python train.py --d_expert=96 --activation="tanh_gelu" --router_score="sigmoid" --router_bias=true --n_head=4 --norm_eps=1e-05 --tie_embeddings=false --lr=0.00283 --schedule="wsd" --seq_len=512
Below are experts of layer 4 (counted from 0) of a mixture-of-experts language model. Rows are named router (the router's row for the expert), up (a neuron's input weights, with its number), down (a neuron's output weights, with its number) and show model dimensions 0-255. Each number is 128 + 32 x the weight over its row's rms, rounded and kept within 0 to 255. Numbers have three digits each.
Before each expert's rows: "mostly gets" lists some tokens that are sent to it at least half of the time. This comes from a sample of Wikipedia text that the model never trained on.

# expert 36
mostly gets: "\n", "\n\n", "\n ", " The", " there", " They"
router:108140131142144119100138149139120137123124171133130110192149149174142131133141160100137130163151106159097124175113137164110139099168069140118143167145132151116120176154129116166157136109133131244130090117111117140095138195160116136172130137133128133077132132200131145133152119081154085099121146097041163105107120142146113171172152120143129109143085114000093114104149140179199130182100074093104078129102170142102108139117177124131144132127097111170126126115081145120144108103179120066129156108155129148115159130139115115088095097133105154092146132130141113121177182036149107145171161066153139102079119153097127121125144106139109161061127083162090142138092157237095125105129090203140106142120117134124190148082112124116147130012084166102116154101066132153152146103121141
up0:140098177071162098096122144069181156129135176147163126117089089143154027113104144119142082188159125147129103127149139135123107105172145124181145140154056109098111157049117103119120118139164179142114140123138142125113125087160096088139074120107199129141150137103179154095077098140102144109068136140157099173144102126165150112117103066106072084080162155162191120113103139105119124113196137149168129108114144120160105113138094139099129088110168147160134096172179076138101126138125115173174134164099182122206134154075135092114110111113115108156120144148171103103125143101163115074104073170105125122192098154170104106102108139159074100119184171081167171145112147159141083175115123110107134069173103145158160128136134083167023135103181137187112165132136156126145133090154182
down0:141094126223099117116069113114124100124122173112130142120155164194151117114089111124152140156124149169087073155149174140192188148192119152084092119165072081147110095179175182112097080132098153077128100128108138164071120072140132134080128127126105158154120125141128124068054112138094089108147086090243113149158135113129139144139134127121130130122123121111141137064149110109163094151127147135099137080088132145122109122136131087176118124150139125151046132074165091152110128115149138123093085185132104179095059131143129178121067148140116127114142132115122140169107138150130130169126056091143111072132143176150148133178134106204128119108155142154152120072123183099163121098139058159189155110133082174140117150147111050183109122050135125143110087167129125139189110128155134

# expert 11
mostly gets: "over", " major", " special", "art", "ance", "r"
router:105170134165123130067115162134160138184157150091145128171102101117155192103080111167158139203139130095161139144104070186125110102188083126136159098093086126178114128104122105159132099113123183090111191021118148182157131120096104090146054087137143126098191114153127113141156155102123066139114165128112061178155140157123157135158108098126151111115192138139041144138106183134117119114131188121151120110122124144120168120161115149124137095110136097089072122219128105114138125112104151131118172122123145176139074113135158128133095109152092137148111144110133097133200186096163087141112136138050074124197123171111122176115109146170123154163140101105088154156113130135057112140107095104118168086110129129128084107063107066161148120095106151127080149167126137187181149095114163
up0:113111166160172112122095134081140156138089105127175095146074120160176098072089145087171095080135121151130098141119147097084072108143162076139124161156086128163079149147081135088125087156171134174076132112121156144094101107187085099161117115076159099124128107174131108104143094128124112077088155090127115156144090154132121130117109064103090094132140163069106173078074130161104088144210101126132081147137179145113076122135105177102058091134097100129097114139116120134132147161095074108120124116185161129195171200172139074100105097167143071143128136107164101099130146135143128070142086091106099084046099124137106154100092149157090163122157132144147185170111179164132079169101130152084077077158065187169128095154092152152143137106119147155107160124125165159131121090096155
down0:130121128106132130167124073127072069142130165145159186111187115121094139118181127140135158192106168220112154086122145141129108136108155119141122025124161151169073087070129132197116173070133164106132077155149149155144152122112119144119154087087103120143143137125115114132142102130151117141140100120080134096171140115143151141116176126179076141173124208153113063157075116074065143149160144145114145124092133112112170120116096149128116142126129168110103046094117138130144113167096129081070066119144199167107094113172126123075119144146111118132165108139120115079112157156123116133089171118086200070091153093126138120136191111095153145088160153085084204114165098091134147161088160086101139129128166087119111156063071133109195099125147142151109146156162138176173147095099154

# expert 25
mostly gets: " York", " India", "\"", " California", " Africa", " Mexico"
router:105138106118118091116148140075114149133120112105147076134125117159160074110101121146175061202127042168161104079160119075198129143129182090199118156141136121164075204149124107120092045146128164141130105117136139131097111110152109094130081080149147145153145114122137138105210162255149059172138142061181110104109078129154134091147093078084139145126147137111146152121053102144176095146133150160141119165101126141138114156119163130085088129113108125187086120109106105125116114092076055046102153126166128071107149152113137112143110073143110107140112138113150103090138155101170125136154141107151154084142118144138105099107136126163058135116129162132128170143083185165105089167120125172110122116178131137133160149102122045153118114104171148140128138125086133160118146080143152
up0:123100127099157175176100127141129186138128118083169082116151105204127200104133129116094111106159128101107103156115145126134108121153181140135105096110080095077130123114094101072124179167148144117115190165133123096105137126123105068173096145104176122145151130138107156094160117222053107049148162128122120116191091167171104118169099100081119112117155115103158160091098096108133124092170164096179083100096133162094190157160135149106110092088160125135140112096085082148124134096113167188181124115123086176148115158177129139083103203139148117104103151078144082167045139180131123083113081120112120136105115182121083120118147126159140157196156145098103145197176115122165105155124136058082160098110145128142133059142083115138084116125113102133127110082160162096111104111121191
down0:149102109128104150137110093078074123130098085094136096128157143131127081132171129178155133154117093142114138050160160062113127103120121196109103073080168119150105122122134109106139124120130126098205100169154151088136086087162154084128108158158109111181138186119144085099121133130101149181164116160129128104118126142111145042136105127147098166145083143159121161151107078122060162167108181122126091112108169115108136153133081083143048086130110075121136096052113139160134056062074108118152186107165081154132058117118122142142142108122122143165108097114160128141142082141148103131143139111154164082189118186094154116180076162175057092115156123164102174114180106114121138101192092135151166146160153154128166126147088078117168111174186196159132142090127138075134165092127120

# expert 10
mostly gets: " (", " :", " Swing", " -", " =", " –"
router:114102182139164144133133172141159162117108125089158072131120078166163122101088161093165118177114086115129109132095120140169124110151092110171170149152059134146098130105102102086133099146160169136098152106170164141091138104170091082147078091103167135164145124157155119106154128148148055084083162102116099093154150132156146127159066072087126105102145170055135155117088073174109086122151160180184089120105164160052134120137153147108119086117142104162074112154111081094081145107100116111139144123121175193148107180130105091112090094192153086217103168125171090119101125155156102123139098136100122080108097185195121075093178127176111123129167172140113171149131175134119093155132164110042115094168124163148121081131114105153084124114104146170105164162129139175160120097126189
up1:095151162119154125163109165133138137098056176062148122103138070156149049117144096124141125163146112200128121135113111144105111092140166121163159123185071120146093160188112158125149125150140090103103140141121157132131152119183110125110115073111149151170119131144162128086146192135048126105114144139073099129160178145171128117080113091155102096179099159056140163082083159167098108143138081125123102143122158110117139146157119115093133104138074096073046082131128076062073139131084093112154140113119134134136101134178127139144130155098087104105169133140169100107169130129149080092079126073086090123149124147184172079144201170148121173155115142098172124102119183173083114137145091122068067066170123147104187091099111138193115111092103169131060176129132127140138142082141127
down1:105068091136160161154127126115128139066109137137084132065142161130079123146155081092105145148193158057124111170110090064131135104127142138112096150155135083124114153097099146033125105171190164179163117137145101062110124092139117090177143177158152130127141133142161089070202152111151126118089100166087137082074148149154175158109100077134058151147109148110166104122157101150092151132103119085129150083149124136107144128076140142139086138127076108153051118148131110128101140158115084144064151143191126128087175137160110156153147076137117104177163121160150122156146145187135128126148118114118162124073173134101132214115139146179117126113157121174203131140151101117110119140107150144071139119149150133103118072162164143176137112149144186168142115191129152054051088077108130

# expert 40
mostly gets: "Re", "Mar", "Be", "She", "We", "2020"
router:075126143149164135149082165102146152137111110103148075166143125187165127105120095101177153136102112055140130150122172119167100108138151137149163140161113156108090144135098172080146155200156139129112125085118160147109134128159098105170096115118163110158144129193126160121105149145130081057102167100172171111164107137117131139124080056116099126149108162108183166116139080170153100098148133096175069055099167154072158114149152144102103081148125133136088116155132100122065206129110111053111166198115157168180100184133100106087112133138101097154129154109163078102148148160142111042144079068163103093137083206146141129115094147186102162171153164123109177123153170124118088124155136159087132117158124155165144103104089197148076147111130185135108167110110161171152125107127178
up0:137066169155138177102103152098204169145128127100180164162133047197169136135111119109130141171138032087092147151133144130078095139160211159152137140173099115070061100167090097072117129129177097146110181174127123100138115142161115106097083085082176106136139104139151113116155187165096111122152129096137155123139077121146116095144178115113107191108109152136173186097098083167102066086173107111125096187127161163062159165132120147113094099109102164135096141090132109115129120118094166126108167116138152145147172161153145125102106086125154079162142159049159096146092158194159105092078074085187130099134086140147110106116138155137125137107161155150165144153103093105160090160116147130101131096150079160140072105164120112167121170142114110134126167160081134132086099118090126
down0:119115178155127075211116153134154141073131127183178146142136147158130148125076102151139144157198116095168144103095156072107098080134078182121097208167157150077135104176158109130135082134111106186117077122151148073123137138115115079144107126087126098122089180066151129151120140152092185081103122181109094127140154106119134152184138114127207143144144164120091115097076153103160160106098179127166126135122141184191094176119058159129192091156125119106155105171129093132136104070129070097164161150130103123091055147179119096141096110112154097034124131071128131088143153111164140125097088184132143102181127156138155071184084134140083096127110186132146158082139151149106113158150104122092109133130101117154117182092134139147172166133081161137115124081152098138139128109120136

# expert 12
mostly gets: " mass", " pass", " turn", " Pass", " loan"
router:098142097166152174120101152137179172143128139084154099142119127158147186113065123157197081163102070114159083144083124169138121136124133137159170139107107110120119127127099118128128066127136155111094140084170150147138128093126117074172100086111167125091136131141159110137171119137083067155084177112142134161150135134114132145115088076111149160122182154095148149106144105163176118077138139120161101101123141145090154110152080168131118075146127104142084064218109106078089121094089109168099154123116167104133094146118109103068107068135104098130121164147124074053135082124156099151130116126076169131175106192161112142114170146218133162117152234114088189134104165216113084123113129081087144087174133173134116096124119081202126138119142170161121155161138151173126134102147175
up0:107099130133117130128119181093163175169106162054169120158134090156172170113115097120127108105178085151095112143167102116117075171140104157173124165095114116176117111130097097127123150181166141176150122143109142125117107087177129124158033144104168095173152111140150135093169097200096099090102143110122130093143097170125109152094151115118129071107102211087146148114114114194120077160116129081132114205070135178102144171170134170069077119100122131167088152096074087140097140116145119074175147092131140143145123167146122089122108116126124113151087174106138133087094192186184103062146093117113124097093075126164127133096099128178116184096164091123161136200147133159134095191108131160078160102168083141171145134123125152110157139130191159200128176097119135134136126171131149
down0:020142145136111087161153160166050066096093148143098131109182109162145164157112124115177104137148119120102115092098094153165073093100126148147125151122121072141124106177139160170155165157176183123066108101115105123195142134156072110157114121094186111192116176080137194116186145168090083121077122068121130085159107123141121109160144154161128114074081167132101118121156122120137181128134099139084123156103136069086089156159075106119098133136159119136072136161150097090101144152199129085143146136123135113114112162110133117154161148161157135111142063118156134145177151173159114110118149129129147109127131148163137141203153136166131113158135133076091182159131137170123124163181176247119115117132116147142150126136148151103164049108142175101107135145105082121042131131147125

# expert 18
mostly gets: "ography", " [", ")", " also", "\n\n", " rep"
router:109114135124157119105081167124168162146097138089151092159084105168175149102101107147189062165121072144191087162089091136152148113153086119165177128167111116137119149136101105118133114148161176126088140065144168128111125092162080096182087091102183117125144119150153124126169137152144105137074166097107103145159110143144152225122076073105130115113176156084160163089107146141132101123152154119155093104095152156073143121162108168075112090146131100133084089151133089119092142078091134107157169121143171172156115172141113097098075089134106102165124174129139071105135135125150093122181099115093103082143100172165136125087166114194118175136165206131116183139098201150117073159125118115076126090160099170144166091109086122178153111085105138159111159157121154199173142068143181
up1:085078201165155099115062152102157140163074127118183129165061099103153138105085124092152156092172112148105063172104084101108080130145174134128166142139172129140108105140080119128097118141190132124148172093121142126133128106125097088167112125106159092114121105177143121092111152090151147076111145086099115170164108146159146162077102085120090102116138121148122149121104176189125086100179154065147089183134149160145141176162106164099080082112146117100126150116053084109165110084160131128100160070127154152144195164185140079111117138138134104162115170115142083120132127199153097100177114081111127059073074129160096135110119166118117182172143139113100143190137131171134103181108165110063150122177071152181081141160142120160129157110112147138161149143073153166102098089115168
down1:145143131132118159093102156129114162123133130120208188124091140178102103107175082147168142138101160103155152101148192111142139115116115130169147109078131119150157081072141132061153137155122104113155198146083132142155119168067130167166148127135163081200142115106110160138120128130121109036188102126092173120069122137170122097114206117133182147102126113145100080160179129157135069084120189106071189157149165165059111069184071109111163080139159080140136139149149156123163123135113164165153103138133152127135149136063116115109117143127096140149124119087168136098085089114154144141133137159105140060154102172160128166144167143132136118140193067031110090157142104148093165111133086128108137156100118180179118109094110162157153176122132120183142135137156130160085145118102057

# expert 56
mostly gets: " title", " meeting", " design", " census", " species", " market"
router:096149142126156156087089161112152159153137154085156102173112096156163165112082106141183092176129073148155064152100077132143116113174078123179160129140089085127081132129107102112148086144155177129090136059146147132128132127147095092168115072116173143101145120164131136119119164141104078142110187111148097141157112151156153139146068081107125130120226146091128137100094144165147127092157145143148094106095153163103140140151108155118087076147114125119058079190105092125086101093088127128132145118136172161168141143112115107101088109171122120182134150129144066099139100108159104118171118110105121093150101182163135166096154147231100158128157196105118179147060168165108077131117109111081126076153115157139182089088095084227130137117119149174108161128148165178151135049141150
up0:129112152164167089148110123091124162094081121119168155133126113167166100144118143048172130078098137149115090130142082110090141138135120156151152152141100180182144156088108058164124136155209107153127143088147167108086118120154073083149081138105147110116173082200146145131119090125146144111125158114102153114155140131148098160094080114059069128118111150131076142121123144153157129113164190091148094123131182185153102153128088228080106122117106123173128111135160125162171067133127134116117173094141174125182099207143146076133073087172152088085104154082138116144107123081119134116131111116122147093087122118145097172070071128149187098115161039099136158126112153163152102180089090148113088073131103144110124125153110118114186175121201136165147104154129183130115096166079144
down0:166095120155122142098073097105123143159122125112094107127148106115104149154111157151115122182133195128160106196168096176094112121176105120194121159161201155131134109191101111146113069075130062185179180174130171131082113109082154134146145105112111117203169127091134040153092109144122193145127085127175069164135146124143049111156162105122104155096156135111085162117172136136139222146172104118141136119168144126077142148120150142127147142150140102051103122136115135128096137119160107098122138139113091168116103111134131161142131136106142075140097110136145099146209125143136164143137155055113147116137167126101114171119051117100114104109167114122159124147130143162152123082151099148142102151084059116150155045212116079098096123103071116110129160122068141145090088142074131

# expert 3
mostly gets: "loan", "History", "Population", "Career", "Other", " listing"
router:106132156100168145143050179123148167132116118090139113135129109166171135078108093130159116170139116126124114148100136125185053116132172150159144136179078204100073121096105151062158150131162143161111125106149157154122150115167086085176091078120188143126113123180126132126135152149122093104075162131126145100143108135145139135123091079106112142162162160078162141102111091163136063121155117124174077073105179157073137103153163157118101080140139113135076114153147114117118160061119103074137123160118162187195131173139110104099099121141114087182144149088163076091129120172152112074128071075132127094130097221172130137098140142205098170113159175118135174135149173140108068152138126097086131102186121171145130074136091143171078139130116174166101160134149163193124125101126182
up0:150116100194185144141070180101147163150146143107156098150086129183148168119120121117125121096163104148122140148079108109109085131185111127119150136140077099118101075100096136082143136148144115112105134100069166126108133091126066109216095147121187102145181106187069155107148160183091105085149129175103162153175147173180133122128107079121119084109130192143130114092094137182088154125091153069211077125122171164130120193158059145101104082127149076087063150091121108115158105107110095103181128099101079103198113160199131139098077116174096092116094165135154099137086151123150105096147112084155144104122119148098114133098143149123149153186144146132144150144154124172141084139094157181088128112144125177152073124151086133162149158183097172133129144084108177132123089147117122
down0:129144098114104150132131107053064122101055167147140120104158110144115130124180144196096147111148142099086126137100090192119133157118157123099122145133111128160125132083115200155148119082159078070106041168156083097131104128137202099161082145153141111089080138111087091192154183141067104130084128144101142129114073160142073109103100091141108056117116170178165131091175128088116146068080093134091109184094105128136165144092158150099173083127102117110119118169082125092160152140152129118122116090151071156172097060112105120096169177110158126114106126151116197105112109091200173094065142155113105140111144130115115146125081150170167139104162125133115121097197172148113153151124110171186100119063164109163137117121123146130159109085080134155179108179142133139126109156115152

# expert 13
mostly gets: " December", " conce", " wa", " she", " da", " H"
router:114136083123152116129125161109169148142144155095142074160116133153138123129096133185189065159151110115141103134129115157161143137158092105163178144111121101156135152172105151125128133141152222070090166046143149181144138091105116085120108068100166137114170117124148096156166120135136026104086151073133101194151115121077170173159091111109128117118171137079114172126142168133127129190101150156152091116092136154103160129161098150095098107182109097180082127159156085116111070095089165170152163111102159120154106136149109090099120066165103106180110170147156061097152132149157085139146113169032151118142100145164116176096097122205125108164149138082080180138139158147100088118096115109133085091138125143142102078124103097164159127112118114125117136169082153184164165088177167
up0:094084182183181200049140136102159192146136106096119094180162109183188113097128133082159108114181115101134109169096145095129089116160121125142138158140100121140124068139104085132142126138178136172066160129092177088112127094157088073101126127084169142116164119204157122125150128112142129075148179095090146127147093115145159139139137071076145132105136125062097144084115130157172063127115134140140075112077182144120130141170122183140101112108143113161111108114108081145109128092103087178160183131139164111168140154144159104092078176132082134132138182156167073133110124121149075124196080118181137101078063157116107132103117143161087185147169129124154144133140111146135077158144158167136059079141091173168101113140079128166166157123134132126098178120150138126070107102074151
down0:134114152100178157160082107144130125129132125167148072185067079133103146151134132177163132125130098138073153140147166100091155090101126101221153131124137136135137205045107129084081129123104084131125119074151114169138124146127156177134147116077105120098136141172118120166184110150146147124137143064137126114135064126149136113163147137096174131060100178080103096210109109146082126152165200125094130108145135135094134119154133118132118059143138127154108080197156160119096161149158126114122164112093151143121142114179098143064123113145139111144100088160100146161157120109152126180146104116067137144198194160177137119075091143133104179065137115057097152167162130179185143105084164107083160081135110141175097144085132143133178153147139093181195115136122162106117143058112121

# expert 37
mostly gets: " side", " years", " left", " half", " days", "]"
router:122144115146123164131119140104124143192137111107128140152095120139174196110075066176200099172098113146182077155070100182116127108179014128127181121119121079193099106142117058102125053085143208097106161064111130124154121132140115101225137082132161144044163127141120132154183143163067096145137141124151085152147118147111134185146097100109110127094187137133094146113133130131133147113095109152121107086117140125143112091147090149118133112172142131145116107152120107090114093138105137226128149133143149179161118133114169146095125058138115151116156142139120106093173082054140107128126159115116095135171115095137182141104162165179173158117132185129075135128091155155106100114109074110077144119116137144110142054144110139168132109118115167126119145155125146175181153089153139
up0:067127178102168131205135151095139141156044104131161102154060118120161111132090102107189118089146090146098100146110171124070095130164172120183163138113113129185138147121099110142143065104151111122073105118148168122092110122212103076098136116080218077144124124137182101143120119111079111101126155136084123116134100142122107110101056113110094113136131173115141122131148099181134119033149135127177105135073139167090092174134136136143121084069109103157130080140136094080098079138101110138105139159131133125178088167153079061071106129192144082179085164119176089133114133107143108119138086102082156091097087144151129154078150144112126110104183158130155157153103193128121106157113156135083137086147094181144133137142091094143164139093104123149096140173164161181153134076124150
down0:129111083142072106093132135142182127151222118164137164090121165127095143191074089100103090101105066110168168124096138142199135119117125149161137151148115052139147105143085118088124122115161168136109136075167093119148118164140146154120136115125137114140127112154139132107108231140153154161119132069084148116162118085082095145100099072055133191149126126079152070138112102093134041148107146167142110143155144114110152110090106127111107193152138138153100075137151169134134171121174126137082085133122059106170134123118145130135143112148100158121134113057172118105099084143148167138089122094161158119139089152120090113152089088130148128095172131092109121151183184094131127132121020180123113201169140129163115135086181160076113175100131188136120072077133104143138179128145132

# expert 15
mostly gets: " but", " while", " and", "\"", " than", " until"
router:100139134131156128120096176096155165143119171101154097150074079145151115111082150153169129209139066119127110140091082166161095130170118099161182147173102108157112154105102085115125070177152175150112173092141172117094135046150109080156077060105153137137129133154147125111156149159140079107077160075138092119151128138172132154121073074104120104138183185067146150122069131153142142139194164120163094134096147152066129125159106156096097101130159119174069127159096103099044096059104103126197166126139171137131133153143125093103098100140078113147108156142143098093127163129159101109156113092093134101139105185154122095095080153190104160134156186150124170175115179149111093149129094142080136096158103182162113122122109082178134133114124129147126151169099151164198128076139151
up1:142113167155159173123135168102176171117062075117152145157142038177131189099144024147142166092143092135113153175111106139121143116141127113125130094190131171120102137145086130123112161175137142170085187104121134184114132185153083105061097172104164143089154143154134101074175098169177163085113159118150190140138089170128134133134090103097131153123147148039190145098149135133121094109121159143170098099087147186125156151158131159067121084114109088075092137141110113153125131072212142136151155140119197148126143122134100121112081175158085104102093181058170096106134136155190112135174079128107082149120115195145117141127164150135134138122157174092082142131184154153169084148128158122117083109120125165132099129135097165132141153159117121134114152147176149125116085127129171
down1:157061130095124117172118134137122100097148135120172126127186130148115147150172146133160118124148143169136101116129120129074085144152114140139098131152107070107146122104097121098125094087188099104150084104124098112148105067119154150125126134101080156118143105166085138132139146086115080128112112095140090130136092119173122095058107110112126167165114142131118108085158168149224143146152102101075195171132118100082151127118156161139102154075099108090149138076101131074146136155098075136068124078167083075158105160129172119148118163161119164152107122171119155090090114110176129094108152173156178087162027057087101076107079097098080120096146082082142134122076152076143128140093110178107132115165077162161117172161128075138120128181106181134137159064113039149173136110094192

# expert 43
mostly gets: " (", "-", "/", "{", "(", "′"
router:074120144117159118113166183081137149155104134049158087152138106111119131142065120124149080144068093103168085198092069110094114119154122114188154129134086138081107109169095065175131128165186132180144135103144151097133120156141119129068091090083156096142121129126157127128161144162147099160126149075141119124120129143125122151084099070142150140097171131104089141126108207104116071120144060184152113180119149150109205158167165165058129109132111112120095147111044111151087162124129117101125153107114220171155100147147114122099108058159138099120100142105136091141128077175112117153169092114118150130161092148198117101106121135197089139085146132111094134117149157143117097124140199145091175106112133177144125179113101134110119135126120172147125121158085152237139153112125172
up1:099091147126156134119093155097161174146106139075176113141107085170160109085047115145148121136163137143081084105148142109130082140153071103160152155172129113121097131189103170127144138153134152149101095094145167136122132129190108114132089131088163087182153130134124121115087100129107166097091176183150100136194122168169133095104101090137061114145157182131168154097088120177105048117145124115128099158121158166075136142112151162094087083148084105229063142145128073093083130116104126105167147129103154158181087173162117079090120151125074080187116168076134110092068105165193126103101098207098118136160084161169111139075090156148139141092154189082139148149108166130141097165129058112086138098185120157127115135131114103159131138129152154174105132129141155156145137124128144
down1:132198154127135113118159101130138105088063145160130129044112154060091133110114080108175146141149103189144131148128117133168125097135110088156193155114184123093171088103114162094168133134087186114114106138127119121074163145105101094119162152181108133120128151201112151122108062162119181135050154122179128180119141118134132137052129150179145030101188171141132140173129195111114069149125150142154104103145117117111080144143128113148142098148107187151113101090127183053130129100135142092100173165134161138079158149144081091148147101125130126112163114144126132130186138156113096090131123108127089149219102167142118091202167128140141062154152193069133110079101132147135125156167145113134154136145131113094127104097186120159176121104120119175109099130122128065133162104117067

# expert 5
mostly gets: ",", ":", " –", " -", " —", ";"
router:128034130142135072180143157085147144161060156103136160140100101127116147132150146102143098158171130080134100131141131083103137125157084099175160138091121138223129171093132137078142114122143086098092105035094145129124140109154149136071095156123148074163154141128117163133161169100098082055078140140122118102129160114146139176103115107085084075091224134160170140152177065154131136071118082087187119130106125158139100103164116149125128124128132115098159079140099127109111099099129104107099134134075147154083112154120100052096128074128134091164080151194155143105145149152096084081200124100187122138122119126194149101116133106094119108127164118178147139139148179080087127150161125168141174119132110147169199081166122119136092139196151159130131167107157107146187112136115141
up0:150128191096129160127089101097140146090161177106140143163208089173132130116120110128104184149156122148090143114140169162123095130131193091167087144138242209110108099183125054173122159145102110128134085100167132144149118143150123058149086118085138101177098109124132020151062046113159095108101143178123136134182130164141117075192152130137056158126116177109136123121118170174149056135132104090085128123116148140066159142171146107121113121132128119160111124165183115114105143163144146107111110130139141199158159124173163130117129123149112094232121131106131132105087219173180159112131140164101098127128100178122105140111125097142137157115097152089053119138146108138145123142154128154082152090146118121129130101147178071127129150112089160124122130107139118120127116128107165
down0:180163129141132139065105108121089178131130121051151175178055105140142163151068115174157122133088128182164121136154088150184132094150140141147164157157164125072136068156124096142122141177152166180120086140119103158174142147110097156088077074150118117161092167088123077078150135122113127121098131103140116131124143118225127138176089127165123147173154138111108082114164156146106112107158144142148111123125076153098172156154122117053089087151124135168107163118074108119150181180097145130108107163135111102123117133156089169151135109193124180155152116082163113114178081129179119119127093091059148088092127154158123155113165163205141119102126183134070178140143087135076130169159104107080130177145141168192175175132092160090160139102164051111099152140111127164138153113112144

# expert 20
mostly gets: "See", "=", " Votes", " %", "In", "ography"
router:116177099152136095181047164087154132084100191132133168166107143110150153126145153114114077100169091157148163168151180121171136107088104089148095128099126115050149125136116132121127167105139142185143127196131131101084137060133110167098157155138136081141093124140162150100125181115163204082084146139103129133135126126176123179104123107125129137177124152135189126106151138107152123161079186132144123035126113129156161152085128120064137127102142121064141126066159109064130147132129082093092134109106105127094137151125144071115099195069169110095111145173100123132070146220131123122179101135126109145085111092130125125121132159151094140089121142173191133126143114074119123183119217096103074152115151127132149156094119115115161132030094093120111127124184137121126097095127196
up0:131118171125129148148166113094171189155100113096181152161079104174170039114077082140158147133112108168194108177121095116127077117124097108175140170167089120166080128080057114118125100160134150130096137148144147162078111108184099117146066089075135132173152143122142097101122126162100114097133163101157107128153065157197167110114085094053124059117148150130158183092117117169108081088152146096172119138103138161097135121169080138092086082103151138167099099181092083092073119134094106136161156128125175180150120162127123127100103165171084095115129166084145106143142148096168118120147088187107109126153101125178102087110132134153100129102171168114162118129139160141132079135152139124078078065143093124117140083139127097201122137136100105168075180176126162164141124074124169
down0:121127147056034132078124130090127107111124166162089161119168123107123188103105108152136108174103141123087134177077194135123104158190111114073165102123112133199137123163106130137079117136094082100081153126146081098166142159075155121130153097074126167131153125086072127175102138205117133162120090207159116174114148187073117088122188121132109100116158101121088080132138128125118112187134181156099115140135121139126077105124094095113040144128123124157199176173146138124111163098147161107066150192118155130155098107101160170170152162158131121112117113116118167133139133144190173212070123130119130068093134162102100108104175154130193120125132155115129058142064139160145110064128134156176101148099134131138127104137121163157117128097162168140105093102112099141129146165139140

# expert 21
mostly gets: " Tim", "uck", " Ot", " Ben", " Philip", " Al"
router:123188088150133159074116137125164123194144140125138101119119132137128133112077080199164063114168141101154148108104085145116182129150115154113206110083148052134167175115103152228123091114127136106110113073115131184167116131126138097182124065119133102109142082138134069103161111144114137136106124127159108141112145103097114170138112108126173130051177120109083132144141149119171138145077168120105116086089115157166135127148103118136164125161120109118117157182152125136122132161144139167105173133076147155123147143137083149132129019104085117103107132135104107124247101085132120158109122141084139151158134122077116110126086116146157094155128140093086139172074131165052125154108109031140143118124151126121089066041120116148226095151119110116120116157144119153153106099164150
up0:061068177098186109121121169116166165123116184080186098151123103170135103120088125107158126129168096099101069156117095111145080115151139125156129166143093127121064131150079113111148116147165171155102134143125164156059124079167078091178106118086177116136128148161161141087150090081144094101083198128097135138164123147185156173092113053082125142120146119062108183097129092158125115091149110109166072164056198166082138164167134181094112103104143099140076116137102105093127149100111120093100133104110152136156135156151123119093074122130138108174101178118168081105111168124161061063119106115096165124090102173165105112092175151168123160125153113153148182157129146159104068146132115157073096093187063166152132130149110131160143134111175132154122173137112174111133100106106125
down0:075130097124102166106139188134160169191098099074096118164166161132150159144136130101066157141116179174062101134145148147129102165219147152094141149107150141120138123162180163069105119146143099117169160154132140058171128104086135138158161158166083123078171093119138131175101111103067086143128170136125163153183182156136153187103194121167142145136198092097145089133123127157112093188018150107115191168156151107093099142111132139097090089129137115131118173113077088193174166110112135146127089141135129131118136138118199155153161174105083166198096106150129134117109115173129089166144191155120129086091088117180153132099117115078153170190113099124111119139084111116170124114134125128165104137097128120103128114126165115110108138112075196120159167171148134143084136134117131

# expert 47
mostly gets: "ín", "í", "ja", "ien", " Indonesia", "len"
router:116171099144133163105161142075152179150138122146151124129088146110154118111102149151165066217162083164160125134101128087135192134173093146176139116129143070142135168094076127160105110131158128108115063063168151116131113098137097072050102092127159177142163109186143092129139138151100147120137129075166112154107048119114120136159047099076152106123168104115137165143129083166117121103117149114177102123096138186142115117168129161102095111121131160133137126211123056129136102157114079073156153098130216125146133131128114126113119082215109099166102148170141100123107137109173122156160113143079112070185131134102100113088153123162130117107139175144125168206120168158098086213089089110153177128150138115122117128116099092157141115086194098133120134187126162149126114075145138
up0:083109109105151145150114186148149127096092136077165174173142070160136123124113087121144115099112114093113099127137131115141040125196163083120098154129112124066113155154099142084169109186168191165113089116149146167095164131140092098129081095124140135142125157160142173104175120127165098120056123118148095093130154127134177115048140099138132095173173134114113120116147123121158101123195140124161128129096147128129077101130062125123141089162093113084086075086078113126134137115127155108150164154079135153093089149153062081140083080111189075174116136058159094117177070176141101123161141109151119162112107139215119109147146166203098165107142095148156188139109154135092090159185177202155082126114145143160133129109122159125163115073119182156108139093123126124195121111152162
down0:091102124126155119113082085131186139142171122203130106136122147160118139082129095099142159186111142118130123142185165087094117143060094126170158136100176129202153092154097087141115089088104098107119148137120098166138155121180157117062126170113152165159142116130172093118131169113134191114165126107083178144142175118165160134114093136122163112110130091156103151197172154201122086155108184100168129100194097135218102138160127115098194162106099097132116144129141124160140145133092128143120207157104150146085171131162102128083143126109104116042174140181116153136174052129186154086108123093129088102129109160090143173122125085126087098110130140179148099172138077144131139140118142119101110156131151099165173098107134107105130195176117177097159191136146124066126120066138077